Weights of a small mixture-of-experts language model, trained from scratch on English Wikipedia.
Size: 13 layers, width 384, vocabulary 8192, 73.2M parameters.
Experts: 64 experts in each of 12 layers, 32 SwiGLU neurons an expert, a softmax router, a shared expert of 128 neurons.
Training: a variant of Muon for the experts, 10078 steps.
Below are experts of layer 6 (counted from 0) of a mixture-of-experts language model. Rows are named router (the router's row for the expert), gate (a neuron's input weights, with its number), up (a neuron's input weights, with its number) and show model dimensions 192-287. Each number is 500 + 25 x the weight over its row's rms, rounded and kept within 0 to 999. Numbers have three digits each.
After each expert's rows: a language model's description of what the expert responds to. This comes from a sample of Wikipedia text that the model never trained on.

# expert 42
router:486500503501531565511508457555503477561477487503532497522495499561487474434504503475496487484499490525521472543468490491472489565484492477507473479478519480519481515516505445511508511449475482501534484504500495482499496467497477502486518473532472516501483522472506471523498485501506486461
gate0:469469526456451516537483501490502518502513492531503511474505496501498532494497475468492496490539545532510514505494538460488508526518555427514507503493515510510450555504542511477543524506493495517507486515481450475517543521551512504488538506534491499513513542452502542523495491543462558466
up0:493524469514525555494490502499542529538464532510505485504495475499496513535516507499506488510471501515520486474489502474506474502487499483506553460479497527458521513513493521502496490597557486517505493476502509505465494552478472489515483494498539475498467502509493543487466470472493504459
gate1:494504507523498526525560500512478539501498494469504496512490496549477514486511534555493494522502491467510497552553544476456507511548515459477502464532514458534486517479509479513490535516458543547512481507529441507557516515497494511507514488478509522539522471504466517533463520519490470468
up1:440491494542465512474529490490473507517515480474519487542482465513553515464549530490472511544452480452520471495530512457508539516546492507495504477469516496542549502469480498513515548484496506501518451506530480553506526513473487478526528506450500483507500468478471517522470508533477482510
gate2:495485518521479480500540522473501541471503499497544506452494507495545481525489498473471500529526487494481501492471511536492508553546515496494481527490493482507510502471519491484496506483502502489507518486473501471516533493508498523503510489488489507539528475452431496498531522523517486490
up2:494496483507474481500530513499535500528503484492533519489459483505534481479499491522466493510491469485499456490486521535541494542523510526520521527473496493509539519453507468470497475525496515507520483497455469458462543489528467491492493466472481490573499493434462507519521514525487481501
gate3:495491487457494526550501489505488496521536470505512497479563504481479490523502485490466507499521468521497466520504507523518489506521571474489517495488558478467510478513487504505504467520527451496530500480490487517479478510505485488551516532524518504501538505515504482508489496514548514522
up3:490482538522493484499504478501499496496498540442513515509474478535514511507500523524527501505497529486511535492546537506512519493522469486482492487521459543511478518485504541504473497462469551513449463460516494498546510462496529520460485460488504497500462515505487531493527501500494493499
gate4:475522544490475543529489501463508533509508485502544513495552480525498516526536456554490479494476497528464493509491519473470518479496490505426473505541495532535507525498484496482534481544491467532492534473462494511480502531476485508507451458483467505560478553464501492513517484467530494533
up4:525509477478510513486523468506532447463519540509510509520536561465498474516508496517528468468497518481506501520523514440496467501470543516472544483483501542520508495492480474489498489518519529473499512505513507506502532527477512553452496507473497474492527445491530512503481516490533470513
What it handles: Nationality and institution words in proper names, such as American, British, National, University, United States, and abbreviations like NFL, U.S.

# expert 30
router:533496495501514491512531470533515489441445505507463541520490525491488533537460472516468552474544512482536484529529476524495486516524528518509495510521486470489504507515501506478479510553494500498510487499483517487531492505537506478522498485490529504495479465478532516465514508461492484500
gate0:504493514519482485489510530503483496472469491473504465522541488507501454508491480511495523510535528493492476490469521503505497490482520492511550481457524489515434540478477490490505466514483476521457491555479474495508482512468518544499496507498481511522495509548514516538500462548549478512
up0:498460499554528490492532486500516481473506512474511476489535494505520504520476480522503510502495489509508503474434505531515480496545524470520575486474515492501514509497485455479474492492508497542454468527521474544530487491458460535521531518471506520492544460475479518518468486560553518523
gate1:492506478524485478508490476467493526511515491485511501507525511551512553486479515525500465501473482522469498520495527501492547502482505496512528529502542526497539493503516453502487489523556504508484459507511526474510503510518484459508495469494503489501506505501485533491473495495482508595
up1:503492468580499535475519497519485504528504492497541478484509504494475496496514516504519530556505495511480471536491498564505497486538471458503469554551465491500506520448504488502470470512502506542478489508511498493513562522541502536534445503501493519512486505502508493512484501527518461515
gate2:514503510488478445519475496541488437480523477497541494517510514486526509521466476498477489506473529485515452510507551507515446500491531467505537476506482525456443463467484489480474516523468474488509496487445487505512508438466552484498513494476528489504473469494551512518490477509521516512
up2:474567463470479486492508518525518495501478524506520494517466446485532523524478481489503510497449508484485498495453505428514450477527479483512534444548505509492535509500560510524465494531489479518529482526505564497483499514509506526536535514473531529524500534518500488506521467458484563489
gate3:478563473526488508497515509476517523464525506514506483479504485468482501506510433539467521527537527525538526505456520488475520498464495480504507533537526522496497504470462517494485532504534502521491531467434528504476514526501473519519493491521503512535515514488509518539479463492466516496
up3:533471516493507505491490512476463478536491508506491492496484532538497492491480553469552479530483499456478491460573464514527469486509494484466494454496461457491519501522519474479482453502494512499505479512554447453555485499522497509476510478501492491476499503501533475461529521492476490492
gate4:499504511497515525488482515497499466508472506490504469513505485480526525477499462480484515506495483511541495504538508470494498476502511482490543493493475511496525493469491485476512543506497483510499506457452470524519516486460501517528523519496487525484451522499483504502525488459496465498
up4:503505464493507507503455538516491479473465548538495457501517507468491514508486477493483514477455511499510508502515478479479458536483504504489528498530493510497450456477509507516501484515503490495468529481467451519491471484437523504514499489506484455497530507504497505518508492512500455523
What it handles: Digits and cell-separating pipes inside numeric tables, statistics and coordinates, such as 33°44′, 49.79%, vote counts, goal tallies.

# expert 62
router:490502549535484487510473506489515527496510518493530510507540468540494492509473511526526482486527507492490478514467520497501471493476479467525541524501511479532523552475491534512530523548491494498537484504512500529545478472492477511481520506515497490500460490450465559439479508501485497555
gate0:502476505446477501549544529486526507500506514443495487459445505471496508448496487522459517541485489495515487514509475556487482469455491525449460480486495517485472504521514541502538504538530526530508490545487485523487512485510483456485498526477481540526516530473535487487475482483538550512
up0:518510469486431513538473487520541512544461530435492516466469476445497508497513507515477580477483481497514465477525485520503455488465494481469480471503513519507497539509523542531529498540499522524498494515493482520518481484510496463483458521487466547490483492522521492489512480496489555505
gate1:494502575546501486530498448490471518464508508540515526534515534497486520487505534485497498519517529519495525450480482535468550472536493508558497487511516495473501489489479505521498515468449429505496509533490462486559515522496505508510500467487476469519527522517528528498504467486507471539
up1:495490495484543475486499497479497459478494490455497532477474559531496536544473493453553464478462498495492492523539529512521490453451512474454483494507491451465499503485494498519484521492513513472469504499492523523483446491482518479490498487519512477489496516458482479548518496510493491491
gate2:511482457497505501553487475500516485517503511485538485515514472534511534468506532489456550531526477497472465508532502484467543497523483515531534555498517481507506507504464518494554493517493528521483449531516506501518523538489506480488513513457489490454506504471493533484415500499485532500
up2:544455487497457477493461533521472492484514527513478518483505501507476496540513547516507503492454506517491526503531505483504516542500479489485534481511538481516495509496511490483532516491498500515461496510544563517513513490485464508472477549447506473516474555448520534502465499488464513491
gate3:521466506534478503488464528538487469522480522474522526517529467475522520492529515540525517500474490511514527513535513487508456476502488486505499464502479488460481533492524494517489504500522507481514502475467467504503507508492493501455505560476487508487483444500518497515483498504488465514
up3:490543474509505476548509503564467494487514489488527489479526522516546544499485511492523496532526509498503530464533504486531513531464553495516498478510530523531463514470494473521517523528541491481463510480467473541474513517487497461459495479463568499515497486522486493499486488496482506542
gate4:505563519444482459472484481517507499470469491489535486470466470525485476516505526473492497495472502504466518490485519504451527509527466489515493460460519509518470527470501502460496505512450498480526519437520504534488486483503497543538534477510490524476546473531471475496507521496468517497
up4:501485463518511526539484476531492530513549519561476524476515538471506534500491500517442498470510500523514520442531456519524458545490494518505514526539486516536532498526466513483509471463489510503540467545511478439511508502475491517429485521488523477539469534490514497514495462479561487494
What it handles: Digits in the middle or end of years, dates and decimals, such as 1 in 2013, 5 in 30.5, 3 in 12-31.

# expert 22
router:505527507485497480499508441520507473497513537474493494531456542542495483460494539494514497444496473486506447492514496502516468469471513499506479503498509527487520521482509481500491490491489530485558494464502521532471502528488495515474511535427451456515501481515503523501492481480464381532
gate0:572490510507520476501478470529499507482549568491506483505485503477456440495530490504463507479473479522476487517497495527452504466520531490481454520508525487493552488494508502509510473530435487493510488485477476507461488485462494511481511528483489503480505475511503472443487460478441489526
up0:530440504521520493515496489517488530450520513508489454506466529520485456489521507486465458486475502535476501490503488504505513504518541501458471470501528484493503480494517518511496486507467505504501508472483486502496495533498509501512519519468456511507509492505498460506554454462438422546
gate1:521524545537491532487552511527508481524545526516493511504503515496488489535503475493480538455471466499483519534448564517513504496525551516477506515505470505541493495468481497510519506500486505533474517508547534521517509483514457471530512524472456474485474486519507479503464496530534414492
up1:477497533584489531499511464541489490524523515478467519481501501476483500499491496501501526463487466483498503514477547546488498489508523505478492524444505487535516487430462519485501521462509501501516483489552528522538483487511483493531471502496491505499473482539496499503489532526505432500
gate2:472507472518516507472488481532477494449520504500498488497502510510509531460480539518475504472522523486507475492477517534543485519501496470491475531475493522524502515444550488531484557475514536474549485468451476515478505524489480515493486510536530538520493506488481486466483471514530514491
up2:491534519489546479505498523490490484495515487523501519478501525506562502527489486501483515498455452519505511485514500462499525533477463503472441475557500489502497497514529540500490494520528520508454503506477512468463502524549514472530498468460515478493493501486513480520498473444466511461
gate3:548499482510454487539555505514523512518508457445485495515539471491502479485455537494451508501483504480484491498569490489510474443488513493507529466536524495527512468473470491526508537515532489507503487503472525492458504529510496543510501487493508482472509500488521488519467455511528471518
up3:494521507509516504504526480498499513521510504463524470488499521478468460540491485491469519495512468511500490497508493501528488496525481494541495517522506474537486545469463465520519487496503486532485508469480472458483492488490512563474473493474495492509565478473446543487497473514564470555
gate4:482474459518481500504500504536516508488504476507467512483495499472513491502478513475504496453509446441467551469490475455519534506500505508554533508479485484495483473444484510498476478524494506457481480514494491499491545501513512508511499502501505483437510486507474531457494533514466526517
up4:490489517522520540511503517509463456501475525548528516521525489515483472492515478492513532475554493563511486500483482531461485504530473511496522525493485506520533547533463443512488467520526488545502513535526442457536470445470510503464492489479498497512492483503452486506522486475526519523
What it handles: Periods after initials and word pieces inside personal names in citations, lists and rosters, such as J. R. R., Linnaeus, von.

# expert 40
router:512488485475456485452497550521503521515515484491478476480468479521463524529486496490508491506461495481504531473473459467465516488517504497518492491467520525514498484508507560552483528515501517551493479488489492504493502458525501503454509519518501493519517504552509491504514477550493518483
gate0:530496431505467484453506510514513507486551517464500490490514532530513474509469472519492514499483517524485469511500512445503536493487505486536526486511492461472542498473469488445460495512485464510528484483463488506481484493488511459497497571504485500482459487487531495489496553514506536511
up0:492493562488524507498491465524463471517460485554506552521520469500481525501479523507486498509490496491522533510527466529490476520491519467481473526541527505512481488539502494479526492511497484514517472537483515551518519530500513540501518471488489520537527538492507505509502476462494489504
gate1:476459452521471482485530480474457524481515505476512536509502504474546517480502473528505487489522507517469496509490510488500493458471530462471482438518476464497510543504531437457455508491480470491513487497479517529514487474506521483515481553514491520509507508492557501531497470496503509516
up1:496496493512487490492514486514496494522490458507485521496461465495476494450527453437511503479486491515500485497510497547500473513518535528533538504498507524457487528457507499519516487506500464462511513493521566499493491510510457524517471534482489501558506497552457494485544510508528503502
gate2:460534462515498497499472504475486466530474521505486498543489478492527515520452517502493503475499483553481511497518501473479505516493522451500529490495490529525544486525493475485495457492488501502482489453471507545517506489472535473472526484523494479562497460485445486517507481485463511523
up2:510513483494495498495486502510509487514495488492482513507479550511505471503549462497474505485457541530500487438494496492510505468517483412532507448500508491467482485485486510491526508448498494493496525509460499520506522537462462464468542518530504460450446474491518486483545475485499479526
gate3:477486506500484476455505497521521515493479512527486522467547526487515528508496513495487533495503510512473526528518501503517503480494498466468471514503523496478467514502496511501493492487499484508497489525506517479473475487517495526506523524503456472545530497541524511498520444508512506464
up3:504506497522491504484456508502506488527486511469494523485506567532533507517495471539466502520481493493485527465460490513473464529488489515499499513483475468525470534508508547505468509487462506498528507543481417524468473525512490529519498542533511459484515497516508504530551480507502505459
gate4:525467488475514467487493508484522546490480500515469506505508451477477503469475525499476488512488488476470527529562489454523478514524508532471506467460525556503466498490534468481495437541490503520472479496533521509467505485494528459513522509504511545540462468535494473476504494554493501492
up4:476496501510522520533526493536492479491534500451517543515493576534483482549525483472453454490509515517489513474496492533537517487499533448504544509523481482514465543450495477497514530489496467510516521487465524512531494524506459491486450446494528474487521512504528521484463494474503541508
What it handles: Prepositions and particles right after a verb or noun, especially spatial ones such as around, into, across, between, about, off.

# expert 7
router:481494517482502551506527539476507476529480502536512488439496475509473517493517491530522538488480513491499476491482486497478549501505469539496510519531512544512480490500484509489485483516493543513450485445528494525465525517506529467487516502519500486518506504519517531481485516522476525465
gate0:498493563503515504483507508522477480507525530496492477467538497472505430517545436486492501527464526495477490520502494515528463519473484500475521501509474521508508446470502508535484456493493432500528536484543493477492460525493495464500529521541527483514548525488487445509534530482490500508
up0:528504491492467485541474475501499510474492459477529494520487488503509521538508497513484477483497484501555497470517463455516519500531503493522433513446509478487453539473495510480470501511524519520500467535451523587556485495525529509537455515445536518481474480501509522515497481491561510517
gate1:501489470505515503497466528506504515497464481492487464494473474527523528494477536494520498508500510490510509508521496500523541496475503526495525522501510471528534553488526507492450500475476536492507505441502494493452530471559511508497501475470525590489485487507392494495471540495495455460
up1:534481454489516517519488502524495520535474485512483462479502495527528550517481502510497523479520484493503485490522548466498535491483494503500536534579500517507545528510506524524421483471502543497483469472476471523486496494524511524520511525512472595499484448500414531508478529465518496494
gate2:494452486491478511473488500511476516554425486453501505502460492508547503520451510537488453476491489524524511500487452505502454532484501487478516525448507475491491519537482530525499511558497481450478518482467523534467505520493493512502465495489480505493505494503491487492520509502489524503
up2:497466476488466498522509551492479514458499529519528516489518490505491431473531495516487529508497497496537502525506532473519534475480510467509500508531493509484495504485526519523487489486473460553477496463503485521481519546518505485481515503515570521468466492466499479494489481480506494530
gate3:519516481527518512453547502495498488478500488511485505485531540470472516512519497489492520520510519536490510471514494490493447516511502533505478493538514497528469470502512514535549532488501472513484499518498516532457524527507471543501506489465508504475563542473548535486493503508548486544
up3:547520506485493501443504480543516504485482472509494491440538471540509508507518514503471493492507537477468497497520519487464540508513499478499497472512510524472464456486539492514498499504494469562531525466491473451480507528523520523491499555451507495521500508514545501493528544483521480487
gate4:456504466494483481476489481488545497543504488500469522547469481495464510508493502508532503471476490545468479499506498509506504485489513507455526505441541490511573498473543500506522476542501505484478461495492533539491517478486497495542504508528476454521511536510514518507475444522491511522
up4:515516532525517516488512464519509444498477497468494487510480525487503516468562509459511474481486441492529511493500518476509500449528481514544498508522515536497506542468490512472503515495516478514541508497518500511519505488495460505476519504450519483536486519508486503493555540439544495541
What it handles: Determiners and possessives opening a noun phrase, mostly "the" after of/to/for, plus his, its, their, several, these.

# expert 31
router:453471484540525514532515484471531499519547527492488503505491510492529508500476532534486526501472506513455554505470567508502482486526522502470472547467522539490523489561526526463505492551513507474495553496507530527479512515521526490513452522493458514501487505497528483504469487525502476517
gate0:543537492463520529454477546527513502481505471433514500536519493527473489548512529498454531490515481497536491479546486537528509463478492492439470504494496521472479523497528497474517494467459519455474479515479501499472482465461519525449492545510517502519522503490487518507502498491507534483
up0:478526483501506483460455503537453501463498549494481520499510523486508458523510506481477508481490501491541512466461539471470534518480469482524513495504481479520492514484557509446441484523534484499511471492523530516508506463500517499482510483516511513475491555501517462514493500525504497494
gate1:542540479508490541495519503477499507475507477507492502500504474494473503520460529490499486520494462545514531526515490470500517526511500436450491415506495504523506494535504542473510532520524525541487502508526513502484497529432506517506466501484484523474533516472493497527576517521500539489
up1:505502500505513532495508509485479477469531494506475495540521496509505496451467557489498482490509526500502483540524501458504528508493540452451500442497490545509526481516504508488532483507491520529490528538538504510468487509459502515486477514509487537484517510476510523535564518494509528508
gate2:484505488509545537512468503470498495527506508505475500463537513450513485507515530505419517503496450552527505514494484503503488458473539473524491516494521461460479514496492535477498474540540503535532478514483500499500520503525496528478455540469523480489555503496495540492513495464514522550
up2:528563469498487480475499487466538500463497492496508489512469504536462555529523469490548504473499484511495470506507480466480449530499434534434494494537501501531504491497473503490465516479510535520467511477512493497500522515449490461512510495491470482477478494496512449518537480530477472479
gate3:485508459510518520487490462463501537516475457524471492491521539505485483484501563521457465530482526443528543452521573496549512483495527478476517506537480536453487493454475505484527485492505479453496482458513507516512507527498473467518544467486464498494466541506479512488512487547488522440
up3:498474476462495479475493517524511526455500518452491491481511493506498509487477478454560538455519525496517516497533502478494462480490595510540511493535505519521474472475530504513518496530530483541510485530507485499500494540534491536486518493487531438455487443508526517457456515501492521535
gate4:496476489469443511446468469473538499527513503502497504532531498487470521488490498538513479482535551445480509469523501508495510492466495500504514516463494524536476484505527468532506532500468515501538497489544497552458524517482491469495521474503489502526500485474482524500512533514463507520
up4:524490512511536459570546496518472525467476508472502499482486504499492544485460504498493532515492506482521499529502501528520459477473535467467501534513478495445522507485483510483498514521508481482504512507491472469560419533463505523486449476509491515505480504499523470492474490461524491480
What it handles: Middle syllable fragments inside proper names and long words, e.g. Bal-it-ar, Am-az-on, Col-on-nade, prota-gon-ist.

# expert 13
router:516520499521538514515476488469521503486466538519510488465530490496494487510479521515467517496484478499492469498432487502473490493511482526495487515517486508497494538538516510476494531519479501485499467469513433469484519538485512455486530545480478488499503459482475494507468490486522518463
gate0:461544546489487502512482490532503481501463465489514480500521489522499528522530495504496502481477510553518528486525560496488546463530524455470484463508465552547496496461448527527551511535508514550467508519530502451500515520532489529465486524500500503511498536482452525524495435503505527477
up0:450516517493489509499513516471525491510494475511466515494532485472502500536560453499471498485501465512445503476519496501497511498516549440536469456459524519475506535421525525477516451530543531474585534564500498506496521546551457509474472508483488510482524489482536491534438516514507497486
gate1:523502506472467470466514504503498480464481467480500488549510481491480516490481484451494492506460504515497489520503462498542553503429475521488468518487523532528455487478539490500492457511482505490483542506516491526496499510531489492513514525509465472476507497498505463506499505560530480466
up1:490515509507563503516525539467475475488494505478470533512546542530513517546528501487493504482495493489467522482478544470467436544486523487482504490524499504478485506485474519485480504472504519543530499517444524530490497497465526504495518526518481526508470501533509460513509518508505485473
gate2:510473440511515516511487492530498510494500466507531546462469503474441486494493504496503480498511558514480500547467478497507584513501505475533498477502508467513527554523509509521518496471520507487532492487484478487531514547554476524469522512479467494479479476465499537493511472488497495473
up2:508544534501515521539526468514498493509520502504499461516489531563516473505493468474489473486515504523484483483503469531502477504514488529504521505485461530453512487494498507436548536511468503470519453471496481480515508506442508484498486529541526515522497479503515509507476544502476532490
gate3:518461532467496506506485506486467520509537482481496516543518490466488503514469554517466507505514504519480510481527491499499442511515491478515492506476500464510515472522536489520493402493482520508459454509532520475493532490496541477504502555490442436511483498475469508489502488512521477515
up3:530513520518450476469552425597502515522538447509485491486470488496487538520558474455505493499520485516547513520494519493510463496500455487560480507494469505474465476506499524515538542492501489504483501535537483516479576488520467546502508490500482548514476462522501483523467502498509512516
gate4:544509504488531486498505501475515510491553511526508473525494467536504433538496469524527500497545496483504474510499506478521480495495481517458480474527465498442500509520530512495467474458488491508512515530478541479499569472485489497478526477489497525462482488501500462542500494483474516493
up4:458468495483555540507486490499448490501514553514518507473507502477535527577502501509496472480421493483472469476551498464509519508487487520519506483478484496473493495520503510522511483501434502532517518503494489535468513514545520522480503499489486467503538505467525512532421471463506498502
What it handles: Consonant fragments inside words before suffixes like -ical, -ation, e.g. ly-r-ical, tra-g-ically, proli-f-ic, also in foreign names and texts.

# expert 35
router:529481499515508528498464487528525487521509526511497496522523520552545475504498534471495506451487526475484518508474534469467428549507489464481463492512489543532531498519500533486520494443473464475506527501480529477453543494493482509492536492524493533473476500452514512493500473526490497487
gate0:531488474523506508551523528451491504486529485512513508521487473522491506513517521514513506451477449521515510525510493479518461491458520483466492457472509459505503529498510509486515489499493542466457513489466463477476516468528536510487481524529474518480483506497537484498515476499547507509
up0:477506458518501509500499499510506485505477495493494495508512511514559494508506452499464505514512516498490472490534506502461517504529491499489490471500450537488514511501517488485466451502520454487501517494520468558516534531466509508489510474513528489505532495487558539510455532472510500464
gate1:515524482510485499517481488500479486451487537472509536475484530495518499552469499512470494496486501480525508508529499506499513524467548478497516515537542502521479497517484503501486527491525487474471504492488483536568500501473485539535526507471506476518496506497471449514490451492469508478
up1:544517486467461492543512511502492486442495519492511547492526504480455448467442528483479514518463478465543502488526497473526511498478518441530522485520507497497485521514492499495507502525482544472534482452515518515506497496479499510500494514432485452511494490499477495512510491493500554507
gate2:499488503497508506490494481504458502489478499497505497503461513476573491543524522474499496464473495516470515505530494491447525499472448515542481502530535518442495468523510501524526563492480450466499445529500508476505482467513527567474511462525502532477525481518498513471501476536480496496
up2:502498516498476464525536560530495486476509445494487473494567518506488523461491494514472490525518478487509462495473491505551509482460502504502527496469478504547508460459489532473454435509502484489512527482510489529453542533506521494529499510501505499511480537474498493511489503471548488512
gate3:510537525518512503509535490517462495523506474493508510521481521500519484483537528502493478477474505483488527504530526497474455531502510463492497512514484501518483509435525523490508475509485550453469526480519503538524490505502467467535511513498489456510472488479421479537488455491528496504
up3:505482509530519542531546484480473525566529517517575472517530494492549479518521517463486454531503486499508551581520509484502505537485521481461483520512487515509542508509494500527504498523503453498486535498541525521494480472512450485509487433545480518503503503497441474489467480536504489463
gate4:484488472462478500509496495435485483514487544520474488530501508501555464539475481497554490529509502476525535492525526496476500502504500469499517554503510518458514500519488512522555503486511519453463514498482531477500514523487547466495509524514480518482528489504538480534492498527501519475
up4:507500487483481461504511508479486490517484491501487488526511468514507550502464497487501502505526489479513507500539474525529511494503541495468547462449490500524519495481515488526498526519505511510480517530494508474526470515477541501524495466484510494517478512523541482488519488477462546524
What it handles: Capitalized first words of multiword proper names, often after the, such as Great Lakes, North, World, Mount, West.

# expert 55
router:494450503467505491491485526537483492510484475485511505520513510473523505514473527499523500487488508503486477513542533527494510484499560471499522515503525489459482489469523459503487472451485462476524503506465544516516546541531472536507492507440474503527493517471536506444486508506498500513
gate0:527523492515541523512445470502453494505536533518513508482505503465512485500500536502484492492479502521489533519488516511510480471531447479467475495509485444529486514498502482486489531457545527528493499453501515444482476515445544521507474469442484507503497540464466503528489479516526528509
up0:497511503471506462492460491471510467488494535466498500484536507485508514499508523504492518504533494490517563473532494475534482513509500493508494519514472462499509538498507500515468511422544471518506476502453517439463453534463517519542489509486497490465511498490492527495466527462476495547
gate1:521473446498491518537478476523465499483531480513502498446527482509507543494498534510514483472470518493509514486501448491533474477488526437513470470492535492503470493509503456539518494514506481453509519490475468537478476485500533524500494516492498481503497545521461462494506450437510460495
up1:425507500548460504471511528520519545503521508503498492478469464517517528508510489514534501466563500498528490496503528520469506446541470497539518484506521533462509511501518497499479491533551512494475518486472486487509462504527534545465466487479480464469489458485498491490487506486489471537
gate2:511512508468515495495515513485495525537475520494559515536483507498501478488478447435477507509474490520527498545484502466514524465522508470501521481503512472529473416506487448509516487464456493500507526504490483456576499512473464504522480519527492498526519528493518498501522496512496499513
up2:521482497519564519489512466531470489517478498528488498484497510447535491490509499509460518518459463509519497476522501477509461479486526489490517497512473508482463478490488514490510508490467467501518475490500493535542509492503458504524503489528471523480481537512486511536515482424519485477
gate3:497511476474555471447508508524511460512519509487499449472518475528485475512533523484517469443463512503503522523526487539522494491472483520510515530514535520485492464500495522517500474515529481471541496509497511527477516464526506479522567433503506494505495475482486484531478466558470460494
up3:494540517542468493541487474447526481521496505486482525478525521444475525471463492515484511492564481490490503488520503467511484478534520518527491448488484462516506522507549461455498473508485513512493481505485473471498458528472479512491463496453492523506507472505516503446514537480491508472
gate4:460501540508519544523519491528497472521504478478557476510492522459459473564461452510491485502510496499512476525518515547529506492504447501486507493495498460454522512517495498560469509481480490492545479488466492514495523487483485496535532507526486513516505484520523472500503546490481468491
up4:552516489492472481484527534450495544472475533509418527507509464463519502430539530517512481510493507507487512463502490459523516492498526507498497498494498524529498437479465482462464509488495511503505481465529501515532474491507511501497517523445502492526513482538480513469514482483497540530
What it handles: Final syllables ending place and personal names, often vowel endings, e.g. Córdo-ba, Alep-po, Guy-ana, -ville, -shire, -ford.

# expert 36
router:533527491453564483511523541534524520541531493523461482548488488477510456492507530482491460514513474534494479500541523497506530492505510466447513455472493494547499472488480491513505478446465526482507510534500532469514495431464474498538517523516470515459537490504511504484493476473514488488
gate0:532500483516502484563488478507465495544489487484507486543503497502516475474526519485464523503470502482528509535472519527501476492481506521470515496484469476500506543514478489475524525490462495424530475508511512517540461472454478518556483504504494523536479480484493520480532517490522466486
up0:517459499479464530501556516526466486497525523502481481503509473543490521519501500534510527489509486455527532531442502559460531566487479531479450525510510512497513495509493467501471524467516463493530497464477497499500487490499517530492482496500490542520472505508477507498472474522524491468
gate1:487507487480537499502487482530509514530503478508491509493490507508496494470497472477471485510512502523456471549516469509480474498537546459466491512533500485481514453485495549461519515464492484510477473552471549471500471448474543469525513534493505486509511542453530516530465482505520517528
up1:502501460446523517481518484529527478558487494486495481512499501521497495520544481531493498503472458509470486507504490519451474500516482469519492537515479537492523507476450530469499466466514502465479491558481504499463497488465490472510519548489528475507480533408501482534480495474504522512
gate2:515444480488485529505453526484484476495489439553522486528510492504541494519512480548528485527504496472503455489448506514512539506528506463474510532446469507524509497509509503477485471434512520495522499483481455547512535468498468509517507481515491479508484492491510521502511458541486472475
up2:459497492491516492501482449529478484462477502482455544553510503487536503505461569527525512494488491499498453482508500503542478473517465504489530492441487506501554503472496469519468486498492525512526497510486501523439500474471476500540539492447501460507505505473527524492477522485514496504
gate3:531503487471487498464538471482470544504515517489492523512482499480507539462467499438481479479523527477493532519496524487550473504529511524522513512530512519504538491498493492501481566498498511493543478547507525462518499503489480480498501497488475500528568490504530529515484479539500454462
up3:514521516487481481537523458571505521505499506494497503437526535451517488526478562531474503511541529475482478451549511508538479469527518478497467480500485503444438513459483499509535490528484495528483487521482490567480504542455476483545484486527539478482494513511511491494542493508480490526
gate4:509518517493481436525546524522505530494508490491511474526508494500485536538447493524487528530476482476536489506488509478523541460477507509500499531490550494483490505539488493525465546474501493470511514556529530463499495497517515485493501540535507504465503498487492475451461467454520540477
up4:500524507508503526496508544492524493501494496510506491448502501447457491474463471461504541500482532529524505469481474498512516456492556488504499520493495519518498546535484498503534503485513497470532496515509503476478459506494509515522496496484562493457486451524491536490466489503530451493
What it handles: Adjectives and adjective-forming suffixes such as -al, -ical, -ological, including political, social, visual, and medal words like silver, bronze.

# expert 58
router:487514468498454525497507533498473543521479494491465492495459534519482510503483489515488466524497474498465525484495523450495527501521491475479530517491494516491506519475499469493429509477479510480476477459506463526448503516540517483508505502499523533542488510532490465519527521456493494508
gate0:489505461499492503520464493482503479548469523455461524473458499524507511500497492539508504471539511497510481524540535531470509501498481498515514519494503506506492508565446501518498513487533518481478520515487479518478529487486519519481497494521523501511461538506464542495459481455537520500
up0:497507525494570473503501510496478474459531461500509471493531517471532497485493503486494515493485500513514501467481452462521486502463484495509443485489500473510578513481525533466482494507475520538483496513495518476541476434476494465488489488486454499460494469462501466512509512478500464501
gate1:503501564479535488473516526484501523524492505514496428505510495481541542498495519499486500494514488443467519502503506515438496482497525518486468505465505531466470491531519503499537497502495468455461508444514514475494549526489476485481493466513488528506518514574524519501507453514466469503
up1:489494520500515455525540511465529530492533488529486510485536505475478503478532467487481481476501466506449508522494508527509457477473546551505512476522484503476491500458539500510529488537472476492514559467535482482497486492479472481489480457504545505506548492480483477511499536495475472492
gate2:550441491503461537513525499488526508503515457489542506509503462447459462447485464546481486515524513496457480490491476481484483511509465527504495486483517488529508511501479522488478514504470433519508499541534501493461483495509482485544471514545519468465521476489543514452487534528478463532
up2:457511501508495475536433540491492517467490523456495459519517524496513497529519562433460508499496476500525483461476488502535490460481479492517454500524462520505493478466508516522520519521555510510459456490468512521512518465480531512526492476500491514503502520492497480516483508496518501528
gate3:524481456486501504484508488507494547546534448498470478474500498472517426453465483467464513521515474485490473501526506497519528483464465505494503498467492505504509518446509521465476469485492528513457483528556484448506468482481460509487538497476517548502515505477530486532525505507538487532
up3:553459471515511536492497471513556503545549479477492537508525481484466456523489469502464527524520455468507497467509492511509573514520456526490489504488483519550544500411476516458522489465486517530471509454533483498518566489514464481502512505513518524490525486451473536483483471522511435517
gate4:500504518511470495500463537476472482477510501498514474497544503504507479573503536510497472531527460498498453448517495511493538482479505469502520492511461527488501491446519512457503474486530491521504525498481497481486518540526503504507510529492484487477498508505511495474469487497522460501
up4:496495482494513516509514509540527526520470501505529506449476500484531505464515514496467518456514541495522496521471529474461447540500494519520487497448507453475485482555446507523501541500487456518496478474451482524496468505496508504522496506502556493497512503498485515499530459469485522484
What it handles: Prepositions and the introducing dates, places or organizations in career narratives, such as from 1963, during, in 2009, of the.